From a checkpoint of a small mixture-of-experts model trained on Wikipedia.
Size: 11 layers, width 96, 13.2M parameters.
Experts: 48 experts in each of 11 layers, 64 SwiGLU neurons an expert.
Training: a variant of SOAP for the experts, 466M tokens, 7105 steps.
Below are experts of layer 7 (counted from 0) of a mixture-of-experts language model. Rows are named router (the router's row for the expert), gate (a neuron's input weights, with its number), up (a neuron's input weights, with its number) and show model dimensions 0-95. Each number is 200 + 40 x the weight over its row's rms, rounded and kept within 0 to 999.
After each expert's rows: a language model's description of what the expert responds to. This comes from a sample of Wikipedia text that the model never trained on.

# expert 1
router,236,271,233,173,154,251,201,273,177,171,190,171,282,140,156,125,191,207,180,214,250,201,231,212,179,214,221,206,228,183,231,238,198,240,155,214,171,261,186,202,182,183,215,158,190,189,180,255,212,261,122,183,179,194,233,162,188,222,256,203,141,230,145,248,260,245,205,228,198,268,189,268,186,260,222,240,170,218,238,260,262,246,187,211,217,123,247,204,162,98,186,215,191,257,123,176
gate5,243,252,182,161,215,166,128,201,258,153,201,225,263,171,144,258,180,144,214,182,218,187,244,242,153,239,145,273,205,165,201,218,242,216,180,209,146,253,180,189,147,157,205,171,325,221,245,182,217,165,191,136,130,261,198,106,207,171,235,224,263,248,192,222,153,184,184,207,221,179,157,195,212,146,162,212,190,238,264,151,217,208,212,218,128,198,145,184,199,170,256,196,175,245,205,237
up5,219,245,185,200,157,216,203,168,210,225,180,164,246,246,244,191,184,259,181,159,196,108,187,182,288,181,255,143,185,157,258,151,167,173,198,194,209,248,210,147,272,232,141,247,223,203,223,167,144,165,85,187,216,197,206,195,169,195,221,202,198,201,203,221,181,176,240,190,136,189,136,218,229,286,251,266,169,250,177,229,141,115,232,211,208,214,253,124,262,171,238,212,187,244,190,177
gate6,180,244,176,148,208,220,215,193,191,253,163,180,211,190,252,219,201,234,203,178,199,260,200,163,279,160,149,218,198,196,234,137,248,235,202,230,166,256,192,195,212,217,219,172,223,183,204,311,196,202,196,220,229,157,162,167,220,254,249,268,197,166,152,112,201,167,178,246,197,189,260,207,226,294,222,277,168,122,211,228,208,226,279,185,122,171,199,204,184,272,169,147,268,173,241,264
up6,170,261,265,191,230,158,165,245,152,117,260,185,232,231,237,113,183,222,179,206,245,165,138,227,192,188,191,172,239,215,231,115,205,230,219,190,175,223,225,192,248,112,237,185,217,263,196,297,239,166,288,188,248,259,126,149,200,195,203,186,149,251,213,227,241,228,184,177,190,246,178,214,181,164,174,238,210,221,227,166,237,182,213,193,178,282,213,159,209,212,212,194,186,242,262,122
gate7,263,186,212,229,160,152,181,194,246,211,265,218,160,165,198,157,200,207,221,160,211,107,205,216,176,162,172,201,254,250,144,230,182,164,210,208,129,131,221,95,239,228,228,266,271,204,140,180,170,148,164,182,258,152,212,247,194,173,222,294,232,199,252,158,177,181,273,218,250,201,165,236,194,256,176,205,215,194,208,240,162,184,184,220,180,175,204,293,167,172,232,205,289,192,220,222
up7,187,287,210,187,167,147,206,191,192,223,209,258,206,188,163,149,235,301,191,220,182,258,220,217,231,261,201,139,165,146,195,191,192,187,124,209,200,165,183,276,112,191,189,186,286,186,242,210,227,263,222,231,234,189,179,180,177,189,273,186,232,164,195,251,198,236,216,205,193,206,162,144,181,241,189,206,279,213,160,173,197,253,154,157,231,134,209,121,199,155,223,87,224,160,210,234
gate8,260,141,243,179,217,207,187,291,232,174,270,164,214,202,235,185,232,168,206,169,235,213,182,190,209,290,230,213,195,152,265,204,212,159,240,182,190,190,229,133,230,191,214,166,131,223,172,176,156,230,232,237,178,225,195,205,252,189,217,139,147,256,177,230,167,206,179,251,210,192,186,211,193,259,152,273,270,210,206,107,238,120,178,177,255,122,182,238,155,120,199,249,155,146,180,168
up8,198,207,225,194,163,239,279,177,169,187,203,291,245,213,197,250,223,161,183,163,179,212,186,161,195,154,143,278,264,252,229,241,190,246,140,191,168,159,241,228,192,231,154,169,266,168,142,116,203,139,203,214,177,267,164,211,172,222,201,185,197,161,216,138,242,121,255,148,178,223,270,174,178,157,197,243,237,209,166,137,194,160,192,107,173,278,197,223,235,203,224,151,193,206,168,198
gate9,175,210,158,233,211,288,160,200,233,194,243,156,212,170,208,159,249,195,168,200,172,240,207,215,214,251,159,206,190,220,295,181,161,116,283,255,118,172,205,161,175,237,206,230,237,237,201,180,245,200,146,227,203,273,211,158,207,209,253,230,170,226,176,282,181,206,222,194,245,179,208,157,212,117,210,77,151,234,124,174,225,221,176,125,212,222,177,188,201,229,239,221,208,204,223,261
up9,204,201,205,130,253,154,233,246,226,205,209,188,251,229,193,216,234,220,215,171,243,192,136,244,124,223,218,216,177,159,180,159,196,200,205,183,263,160,102,144,243,160,240,264,237,160,155,140,205,259,189,243,164,271,256,158,166,226,220,181,276,191,185,203,217,239,151,237,185,152,158,185,261,169,279,199,163,178,271,207,162,161,242,227,239,181,251,247,178,260,198,181,155,125,187,193
Auxiliary and main verbs right after a subject pronoun or name, plus following adverbs, e.g. was, has, later, officially.

# expert 44
router,256,235,225,198,157,280,137,193,150,222,201,207,251,188,169,186,258,204,209,202,173,220,237,237,194,209,164,278,222,205,199,205,214,113,153,219,187,229,227,161,172,255,202,153,219,172,206,258,150,283,177,159,207,228,238,195,198,226,199,173,178,254,157,264,277,224,196,192,78,234,196,238,190,241,195,268,196,167,165,276,243,180,141,200,229,148,270,211,226,168,221,184,141,248,138,212
gate1,259,227,168,190,196,300,193,190,252,228,158,157,303,239,170,185,121,184,177,200,186,167,200,191,173,178,195,182,202,164,124,181,177,190,182,237,140,164,212,216,266,207,206,247,212,190,215,245,171,103,281,103,179,129,169,175,228,175,233,247,214,218,169,180,237,245,127,145,186,143,197,209,190,196,196,245,205,192,232,253,207,277,120,213,188,204,239,216,278,218,232,213,196,188,210,189
up1,159,168,221,226,190,149,172,152,273,234,165,264,208,167,237,185,168,237,279,198,234,222,236,258,177,174,192,238,217,267,184,193,128,166,158,184,228,125,191,209,166,144,246,246,171,179,213,182,213,180,223,194,133,239,181,151,245,193,215,225,184,238,211,135,231,195,166,140,200,218,206,145,286,219,209,136,213,165,159,156,157,212,250,180,82,187,277,152,194,173,188,190,132,244,233,220
gate2,208,145,144,168,201,207,248,268,132,203,165,181,243,181,271,126,262,276,219,167,194,211,192,161,264,188,175,229,219,168,165,204,174,186,199,140,210,174,173,226,277,173,210,199,230,239,189,239,197,247,185,253,159,233,207,214,196,246,175,183,233,277,138,256,183,294,212,244,214,173,164,264,201,219,210,238,265,177,230,233,241,187,214,216,221,195,297,184,226,206,148,195,95,159,198,241
up2,209,173,192,204,214,177,173,183,145,192,179,201,205,301,198,194,217,168,292,201,176,150,160,214,175,172,187,191,238,150,146,202,255,187,225,233,226,222,245,206,263,247,155,204,242,215,164,204,202,214,228,246,108,226,230,233,238,244,140,189,242,248,211,212,152,258,174,237,135,209,173,259,263,225,193,218,137,226,259,208,220,130,145,212,281,149,224,187,207,181,158,264,112,139,255,189
gate3,245,190,192,159,213,190,83,169,210,222,223,176,202,257,201,186,212,212,270,155,174,108,193,195,225,184,181,157,116,205,232,171,227,218,201,267,150,197,128,180,272,141,192,206,189,188,242,147,243,195,207,199,196,249,208,230,120,188,248,146,243,236,204,285,162,261,197,165,173,194,168,178,154,212,202,194,212,188,152,174,232,208,150,155,152,248,169,171,179,231,165,192,180,174,128,306
up3,169,157,253,165,189,148,266,244,135,214,176,145,161,143,218,203,167,152,179,158,278,310,200,190,252,215,240,249,198,209,187,141,195,212,201,190,260,188,207,197,267,206,209,152,142,207,160,211,168,197,183,130,213,193,258,197,235,238,218,300,165,107,200,177,248,196,229,211,164,243,104,250,176,191,175,203,235,241,222,145,174,169,185,177,248,163,217,261,211,243,203,166,192,213,232,181
gate4,230,222,149,174,194,216,104,154,208,250,147,236,223,165,191,179,189,180,214,215,185,131,140,268,167,205,123,190,200,239,222,254,152,202,184,222,215,165,210,137,242,224,247,229,142,184,152,198,197,292,263,243,224,197,253,169,151,203,200,240,222,242,226,158,273,156,172,228,165,163,177,222,120,186,167,233,184,149,207,195,148,235,137,219,238,161,187,220,147,259,184,194,165,132,121,181
up4,200,159,193,146,264,229,179,147,182,133,233,197,233,217,207,255,210,275,197,166,233,201,206,180,131,190,232,206,248,229,219,199,251,163,283,259,143,256,231,280,148,221,207,147,245,220,271,194,208,249,257,249,293,190,179,123,243,151,231,221,207,237,259,229,149,190,211,261,175,175,238,184,218,176,269,180,236,264,148,171,186,213,145,185,194,237,207,210,230,196,197,230,179,218,154,248
gate5,210,261,282,132,213,244,136,154,164,221,145,99,249,243,205,260,219,264,152,173,198,234,271,178,202,218,222,236,252,172,171,202,121,163,239,179,157,240,116,154,233,171,247,138,233,236,199,180,163,246,277,235,217,141,127,155,162,200,214,220,191,221,231,212,182,203,157,151,173,139,227,167,230,218,198,215,195,140,173,210,239,202,172,240,188,197,147,230,169,226,209,209,186,188,223,229
up5,249,187,196,228,186,233,206,161,211,217,155,143,231,264,241,212,174,211,193,204,204,151,194,184,169,140,192,238,187,197,242,250,156,173,221,258,206,227,179,206,236,118,203,145,166,187,186,194,115,242,170,136,227,218,254,146,178,207,159,212,172,185,244,187,167,292,199,153,197,227,213,165,155,196,273,73,217,213,201,170,153,176,232,203,235,199,259,186,154,239,78,164,182,198,130,242
Conjunctions and linking words joining clauses or list items, mostly and, also or, but, than, to in ranges, e.g. 37 to 51.

# expert 46
router,216,204,177,243,148,202,197,182,249,208,191,162,242,196,144,220,213,245,178,221,242,186,219,274,162,225,219,208,220,182,144,209,218,166,115,243,191,263,173,159,243,243,170,175,209,219,189,287,156,256,177,119,164,253,286,249,223,220,172,271,212,243,166,238,246,183,164,222,161,240,165,250,180,261,255,251,192,165,163,214,189,204,176,201,125,185,220,209,163,158,196,323,169,229,155,227
gate1,105,203,217,219,186,136,175,233,281,210,188,159,239,154,170,243,294,187,224,148,235,240,187,249,227,225,213,216,226,165,231,154,205,235,194,210,192,251,190,199,156,237,143,221,139,214,241,268,205,215,148,194,165,132,216,213,214,194,167,262,138,227,236,284,242,171,234,221,283,226,236,169,221,196,219,201,235,254,263,333,201,211,223,163,182,248,185,243,197,217,232,221,207,210,173,196
up1,278,176,194,183,216,154,210,241,187,228,230,174,188,110,93,172,220,196,192,155,126,211,218,187,172,262,235,208,201,119,209,177,152,236,234,232,190,135,276,260,225,177,198,191,199,174,248,213,222,254,262,175,142,174,199,171,163,200,158,170,194,139,204,196,236,208,200,173,255,181,233,162,263,193,229,136,179,282,212,221,215,266,144,155,231,278,185,156,202,237,150,220,150,208,210,148
gate2,157,257,223,223,170,194,325,160,302,210,201,191,181,199,245,166,203,203,207,161,217,234,209,201,167,160,207,188,180,270,200,239,172,195,150,197,222,264,226,149,214,253,244,238,226,182,219,173,236,196,166,166,237,225,196,221,190,237,210,237,231,179,269,182,166,175,196,149,118,304,193,183,212,280,117,241,99,211,131,214,200,235,164,202,139,238,234,166,163,226,217,214,211,199,239,199
up2,201,269,172,217,267,236,240,181,172,185,297,137,140,228,196,204,229,161,199,162,185,218,208,155,228,180,168,196,173,331,256,269,229,197,162,242,248,141,183,190,235,259,109,210,184,231,233,131,203,186,208,212,210,192,225,242,269,149,160,168,153,228,139,150,189,220,158,210,180,199,143,271,225,215,253,146,237,201,231,207,172,225,215,160,128,219,231,163,188,235,230,194,189,182,217,193
gate3,130,242,182,203,218,186,250,195,213,245,241,168,213,236,121,213,178,215,202,215,214,195,222,208,139,234,192,197,208,188,215,231,157,218,230,243,192,222,251,260,214,217,205,233,207,184,235,264,195,189,271,204,280,143,206,162,112,259,163,212,267,200,157,309,182,183,232,108,173,152,218,243,248,183,255,237,196,256,200,192,219,255,281,223,151,196,211,220,199,296,269,232,223,171,227,176
up3,266,160,199,155,190,234,185,254,256,277,209,205,229,133,255,236,255,191,199,193,174,200,208,220,175,242,238,186,190,230,238,216,144,128,174,180,266,248,176,229,200,127,123,228,223,222,192,152,223,237,190,208,249,223,165,134,240,183,241,223,205,132,144,121,249,159,276,188,200,267,196,134,198,158,221,129,199,241,202,156,210,235,243,161,184,188,242,221,238,199,252,238,260,185,154,239
gate4,160,188,235,220,221,212,236,244,192,158,179,242,160,283,241,169,164,166,201,173,196,174,216,234,260,204,175,226,113,167,212,216,275,175,200,161,281,250,185,114,171,161,242,242,218,229,162,137,203,206,166,194,223,132,193,225,118,224,194,246,226,257,143,194,267,67,217,162,209,206,165,177,294,204,203,246,224,197,170,207,202,223,161,173,204,203,213,264,241,215,215,221,170,200,160,237
up4,205,74,170,240,167,158,114,170,214,110,227,137,220,201,223,150,160,203,193,204,164,255,236,159,257,192,132,187,144,175,284,217,168,173,215,218,212,181,196,179,183,201,204,121,176,178,243,182,205,218,238,227,195,145,232,221,219,233,155,187,163,204,229,198,168,190,245,170,165,195,167,225,202,181,200,236,251,296,157,233,161,176,290,224,175,295,237,238,218,187,203,168,162,239,154,217
gate5,215,194,194,199,211,254,249,184,130,252,195,177,213,241,146,182,136,181,124,140,192,167,201,138,201,252,217,212,149,219,213,226,230,146,242,206,266,166,199,267,213,271,202,206,126,205,211,158,234,152,188,160,179,216,245,223,241,251,172,259,279,163,123,241,170,243,198,248,148,231,129,249,177,125,208,192,229,140,211,188,227,235,208,206,216,168,214,154,216,115,193,232,233,177,273,193
up5,219,211,169,208,211,174,143,183,178,203,185,234,119,218,154,178,111,231,240,257,253,173,184,142,204,195,157,237,290,244,126,209,235,202,216,201,191,261,169,239,174,180,273,201,149,268,231,260,154,198,214,256,102,163,206,240,131,200,239,237,179,161,232,155,163,179,212,194,198,164,237,243,195,130,238,238,157,229,167,171,220,151,196,195,211,253,191,182,201,132,134,245,218,253,196,217
Beginnings of prefixed Latinate words like pre, inter, comp, con, dec, ob, as in insecurities, self-declared, objective, impact.

# expert 24
router,189,203,259,155,158,224,157,136,256,191,221,134,186,156,204,155,275,230,188,229,266,205,231,238,150,227,122,250,213,219,145,195,213,192,196,274,190,259,164,184,246,281,161,183,188,183,164,214,161,211,127,207,217,282,232,173,172,218,221,227,195,245,153,255,238,160,161,219,156,221,151,229,183,293,170,260,144,143,182,212,154,234,171,176,169,197,217,198,204,179,193,275,191,259,155,189
gate1,204,218,178,251,193,145,211,157,229,236,201,143,162,121,247,264,165,262,232,224,188,154,211,181,268,202,167,214,228,200,253,286,173,158,227,215,279,211,215,194,243,185,207,139,119,169,193,195,152,227,169,176,188,264,186,145,251,224,188,261,225,188,222,229,193,75,260,153,208,185,181,240,198,154,287,209,192,164,219,263,205,133,169,211,143,177,238,236,205,219,231,180,191,180,183,228
up1,166,106,145,114,186,228,251,154,183,246,223,232,160,263,194,210,241,212,85,219,203,292,193,160,228,129,227,210,180,255,219,209,232,197,182,205,199,211,161,151,128,244,199,179,224,159,171,241,134,181,167,223,196,208,190,231,150,149,220,170,184,186,184,202,195,217,218,185,263,207,178,151,226,207,220,143,143,213,226,158,245,190,150,194,216,167,195,251,183,209,254,243,210,76,154,208
gate2,220,162,242,215,235,179,175,205,187,207,177,153,166,180,234,205,177,232,159,197,276,159,201,202,233,202,296,152,187,126,181,142,229,186,227,264,216,201,218,170,228,152,133,186,191,263,212,145,259,196,230,63,208,180,108,177,209,180,235,193,210,233,208,191,275,223,165,171,246,197,161,213,246,231,137,172,139,242,239,237,168,164,247,192,196,135,211,220,184,205,208,171,216,94,202,234
up2,211,157,194,138,222,230,237,175,214,149,207,168,205,180,238,152,188,243,177,230,243,182,255,156,137,195,192,213,256,233,212,263,237,195,265,208,154,156,182,229,201,192,175,198,202,243,151,173,168,194,167,260,204,190,208,223,151,151,126,181,186,262,261,284,192,150,227,154,217,186,185,186,152,218,147,198,258,169,202,239,175,112,192,207,100,150,199,176,171,143,110,244,214,116,258,170
gate3,154,184,145,174,174,68,183,240,201,177,214,164,158,260,165,140,262,210,148,197,169,244,176,215,221,175,222,264,158,135,234,227,184,206,210,217,215,219,238,145,280,142,245,209,238,235,164,242,239,250,214,230,176,133,253,164,200,216,210,179,176,234,169,192,226,201,175,181,174,204,230,165,218,110,138,286,285,222,198,166,256,216,241,241,164,143,207,239,214,182,178,259,201,197,200,192
up3,197,183,198,196,234,231,192,191,225,159,180,236,190,165,171,210,122,241,217,232,217,118,301,166,144,176,179,172,204,282,123,204,218,240,216,229,128,168,165,185,197,206,139,291,242,207,160,241,160,153,205,225,168,164,109,183,214,242,205,221,200,174,193,153,205,205,255,216,218,243,179,245,208,198,226,162,226,237,287,263,182,160,220,232,227,172,170,234,209,230,112,172,117,190,254,170
gate4,224,214,177,236,145,191,118,215,211,229,210,197,231,209,222,244,189,194,198,218,140,211,259,232,201,218,133,195,179,232,137,195,236,197,188,195,297,146,179,122,200,181,172,230,158,191,228,204,117,166,194,135,246,277,224,233,125,210,233,275,229,202,243,295,263,182,178,194,150,223,250,235,175,163,185,251,171,134,226,205,206,231,242,188,188,156,172,147,251,241,171,154,129,237,200,247
up4,193,260,215,206,157,91,216,209,259,163,212,145,118,173,144,181,296,239,215,152,227,116,159,212,240,191,241,254,200,252,149,192,211,189,202,238,156,180,178,212,266,246,212,173,191,211,249,157,217,176,232,135,148,222,200,194,180,226,175,183,221,201,186,184,166,177,152,203,123,175,237,194,194,238,177,254,226,155,200,169,176,256,154,269,233,196,247,247,205,124,187,196,150,143,131,180
gate5,174,243,198,197,213,164,205,201,180,231,201,152,219,217,294,172,249,225,256,199,194,240,169,177,154,172,206,228,196,193,165,197,247,171,318,151,154,155,256,170,215,273,181,138,242,217,192,210,236,197,235,168,220,259,211,154,215,207,228,189,312,205,176,178,195,156,206,195,259,197,87,270,218,221,196,108,216,156,184,269,212,176,197,158,233,179,234,244,143,227,232,164,156,236,169,212
up5,223,106,270,128,179,257,283,186,164,201,206,241,237,218,269,213,207,225,186,244,166,214,193,283,131,218,264,149,210,236,203,233,250,211,222,181,154,149,191,180,161,218,186,169,227,193,193,202,223,163,189,173,128,192,251,195,162,215,209,218,210,208,137,169,192,215,239,196,210,191,184,276,184,177,151,206,182,175,257,206,163,160,223,298,227,167,267,160,226,179,263,206,99,212,157,135
Opening letters or syllables of lowercase words split into pieces, after the, a, of, e.g. dis in disabilities, tra in trafficking, el in elite.

# expert 40
router,227,200,226,158,169,227,222,243,229,190,186,148,237,179,157,141,248,228,156,177,287,210,225,255,174,205,154,156,218,198,167,206,252,194,181,265,131,213,161,146,272,229,135,151,169,248,202,221,176,196,168,127,184,206,211,176,217,227,209,244,184,248,130,222,224,203,127,223,161,206,148,284,208,273,164,267,148,207,199,217,212,248,160,173,264,204,250,216,262,155,139,236,177,261,178,171
gate0,223,178,149,224,199,219,230,203,208,213,279,194,247,176,226,232,259,154,218,182,161,149,277,313,203,200,221,237,218,296,233,152,217,228,206,199,185,213,177,179,199,210,155,215,295,181,146,170,175,153,215,148,167,219,214,160,235,162,218,267,133,213,172,266,215,260,170,232,188,177,253,222,171,243,141,226,188,139,266,147,211,240,221,139,164,259,181,155,212,192,213,206,227,262,245,166
up0,279,174,165,293,192,194,276,176,130,208,158,232,200,233,163,158,252,180,213,196,240,191,223,207,224,174,189,198,124,177,106,199,192,134,206,180,207,165,231,157,224,154,179,174,132,160,244,212,205,184,218,174,246,228,140,245,198,194,256,207,190,215,210,236,242,236,234,205,199,254,272,232,218,253,229,154,163,152,280,146,155,150,172,182,174,281,167,218,207,203,274,226,258,264,196,200
gate1,209,211,175,162,226,162,139,259,230,134,259,193,211,235,248,191,240,173,185,188,269,170,248,235,274,204,197,191,203,101,256,241,128,183,122,172,161,231,218,215,247,187,177,227,181,232,238,171,215,258,159,279,227,172,204,176,237,156,218,149,200,203,204,156,258,203,243,222,223,217,212,198,125,197,266,141,288,227,154,159,177,161,219,220,228,137,216,168,181,199,216,144,269,225,173,245
up1,233,151,196,250,203,167,264,215,197,282,198,179,234,196,240,166,196,257,153,261,274,242,271,140,188,174,243,210,245,263,181,177,269,156,166,138,126,170,226,218,258,244,195,137,131,175,210,170,242,193,226,200,244,219,222,157,216,229,294,130,215,160,172,153,279,206,231,226,156,179,221,239,244,220,250,158,191,234,175,196,210,222,183,223,225,186,262,211,194,175,205,182,234,242,170,259
gate2,136,192,143,167,116,162,203,166,201,232,233,234,105,163,163,211,209,205,227,152,218,211,161,264,191,207,153,248,172,222,210,204,114,136,169,199,158,209,162,187,266,254,188,185,224,229,162,179,155,238,208,195,143,242,255,221,154,227,206,132,158,196,210,169,163,253,188,229,225,227,170,203,188,292,228,263,212,206,112,184,212,167,259,198,115,174,171,191,190,275,156,251,198,248,186,188
up2,105,247,122,195,198,168,167,201,207,151,246,216,227,178,126,212,182,174,198,202,191,186,196,126,188,250,133,259,163,226,203,184,118,234,186,220,171,210,197,160,150,212,172,173,188,131,197,204,184,232,204,198,196,183,242,206,207,233,282,164,128,221,194,106,229,255,248,165,169,214,172,137,175,146,174,169,276,128,214,238,221,202,267,226,182,175,178,203,113,215,226,252,207,172,161,264
gate3,126,191,247,142,170,174,199,117,190,284,232,215,103,232,249,248,175,157,236,197,152,176,199,180,224,251,211,203,168,265,215,235,172,168,214,149,215,177,213,264,102,222,212,236,239,143,186,192,191,181,202,225,238,270,200,248,206,158,172,233,200,170,217,209,185,194,249,187,266,179,217,94,239,192,206,201,215,129,140,179,181,167,192,173,83,188,173,199,197,207,217,241,209,150,224,208
up3,223,149,194,143,118,235,214,258,295,221,190,146,250,206,213,197,203,224,204,79,258,251,230,203,213,207,170,114,170,267,191,226,260,181,157,176,126,217,198,190,176,282,207,154,196,234,259,187,214,179,180,117,181,184,185,202,199,207,240,217,213,260,183,219,205,172,139,226,204,232,202,265,258,243,231,233,127,192,191,219,196,269,147,171,207,200,225,245,243,202,177,216,170,260,217,199
gate4,186,160,264,162,159,189,200,196,207,186,229,238,202,195,221,258,113,129,201,185,182,189,169,229,195,199,200,238,176,200,274,151,253,223,190,219,128,135,184,207,257,219,200,195,214,195,221,131,95,220,216,239,250,221,189,161,301,153,202,207,121,216,207,200,185,159,159,197,269,178,230,238,144,214,232,262,180,152,181,247,182,218,225,194,152,139,238,242,117,184,225,252,202,125,155,194
up4,199,287,122,195,205,213,173,221,162,171,205,259,106,224,201,247,187,192,235,187,251,193,210,193,179,265,212,271,172,199,312,196,139,176,197,231,214,201,208,189,255,238,207,131,129,228,245,218,136,188,204,222,149,183,173,145,184,253,233,201,252,158,177,117,196,211,230,208,259,200,201,135,234,227,231,158,217,170,244,183,202,224,198,227,90,204,157,177,216,222,160,254,187,261,236,206
Starting pieces of verbs and adjectives after was, is, to, be, especially re- prefixes, e.g. reminded, remanded, reprimanded, revealing.

# expert 29
router,235,226,211,177,146,255,126,225,207,156,253,195,301,142,147,123,198,227,219,227,277,163,180,214,129,259,159,229,198,206,205,191,221,184,156,312,185,211,178,193,243,213,236,136,212,249,200,259,182,218,194,177,183,202,260,175,187,205,256,186,172,256,163,223,278,167,196,211,174,228,163,274,183,185,169,221,192,209,163,267,208,174,185,173,175,145,249,193,212,185,161,270,151,269,183,231
gate6,234,218,187,169,133,243,175,220,182,179,188,156,223,233,210,276,208,219,283,179,215,279,223,204,188,172,251,155,224,186,154,237,251,180,191,218,184,119,138,202,208,189,182,233,194,242,143,185,179,192,189,161,145,233,157,275,175,121,210,140,165,179,96,258,208,160,244,247,213,218,215,234,186,174,199,270,216,194,194,244,138,212,145,181,201,93,159,204,211,207,216,224,138,144,210,258
up6,238,217,207,162,238,241,252,225,130,285,145,193,246,166,183,226,227,165,270,278,121,196,168,192,233,175,163,202,73,190,167,239,148,182,175,139,218,218,282,214,250,216,112,206,214,155,204,211,222,161,215,216,224,216,198,195,185,170,233,147,221,135,156,168,187,182,101,197,209,188,195,178,226,191,196,210,181,292,198,179,179,199,191,158,196,152,210,200,186,152,235,232,266,200,254,195
gate7,178,187,203,189,211,115,157,217,243,198,110,179,217,185,193,122,229,175,236,208,232,204,237,168,270,241,273,199,139,130,206,190,174,162,202,214,199,188,185,159,255,153,229,183,196,210,248,232,173,179,262,130,198,195,236,284,266,222,245,205,155,275,169,247,185,218,197,184,258,197,278,194,111,211,174,157,178,231,146,179,140,244,210,156,182,200,141,188,229,228,244,215,166,149,244,253
up7,187,176,177,213,213,194,192,157,217,209,188,239,221,208,265,172,195,232,170,165,220,224,277,265,212,145,152,236,258,219,239,154,264,198,198,215,232,226,177,171,203,199,226,315,222,165,113,209,154,201,143,249,155,175,258,121,200,169,194,141,200,112,172,218,193,197,218,179,179,194,129,204,190,172,190,165,240,204,211,334,177,199,226,249,197,214,200,204,157,141,266,203,246,168,248,250
gate8,205,245,131,212,202,232,151,234,249,276,209,152,215,113,186,119,253,174,186,169,167,237,168,285,260,168,171,269,238,238,238,241,214,213,210,273,260,229,205,170,205,190,159,218,296,143,186,180,171,220,239,211,169,254,230,176,196,191,169,212,159,239,214,176,236,183,143,220,168,202,164,179,216,137,227,177,203,209,104,224,200,185,146,209,189,202,244,262,122,188,149,221,218,185,147,169
up8,207,171,253,229,197,245,268,170,173,199,206,177,198,206,230,168,201,182,154,226,252,272,147,179,217,255,144,209,194,175,173,152,241,201,137,164,161,243,180,276,231,186,269,189,213,222,142,223,213,145,200,238,215,140,202,209,189,190,191,193,226,246,194,225,197,191,288,191,227,152,135,277,277,247,142,257,142,242,207,207,260,177,167,255,219,158,190,273,116,206,192,205,202,254,279,230
gate9,285,172,267,234,163,223,143,211,202,193,255,188,177,217,145,136,245,231,203,192,172,130,153,135,203,163,109,184,139,223,230,205,156,190,207,150,213,197,189,162,230,214,217,196,238,252,192,119,153,266,222,174,266,229,203,202,199,158,224,316,156,244,167,184,139,146,196,168,183,233,233,199,208,180,229,225,235,222,214,269,229,181,211,153,226,131,135,172,149,183,225,244,216,189,245,210
up9,182,131,264,137,176,172,197,176,215,205,202,234,255,215,212,234,243,156,167,222,229,216,207,167,195,223,136,137,209,215,201,148,160,264,153,178,251,202,176,218,286,215,176,181,247,281,140,160,236,204,195,203,268,130,210,169,179,227,245,251,159,223,148,238,217,305,210,117,210,193,169,197,171,165,174,191,260,180,220,249,154,210,268,225,174,185,263,116,170,205,215,227,207,189,185,266
gate10,221,219,141,268,222,202,158,183,204,207,198,241,260,225,218,177,153,232,260,201,214,168,222,178,150,243,230,168,198,130,230,200,213,271,142,262,122,207,126,165,192,211,242,269,204,193,104,213,163,174,191,114,151,149,275,172,155,162,201,166,242,143,206,203,258,186,204,218,213,241,147,176,184,194,164,171,171,235,244,195,217,193,221,232,196,243,245,180,205,226,272,233,197,159,183,306
up10,226,107,194,182,176,210,171,197,125,212,274,203,108,190,239,169,198,213,213,172,213,229,235,250,166,183,214,188,142,180,182,158,199,165,233,197,213,205,199,246,273,182,239,209,242,160,196,222,191,253,133,207,222,187,203,155,237,217,179,180,225,149,97,196,228,272,133,241,220,207,190,225,273,182,210,144,179,269,126,262,184,134,268,159,225,250,214,182,181,209,279,217,201,148,157,237
a or an and degree or quantity words after is, as, with or had, e.g. more, most, only, very.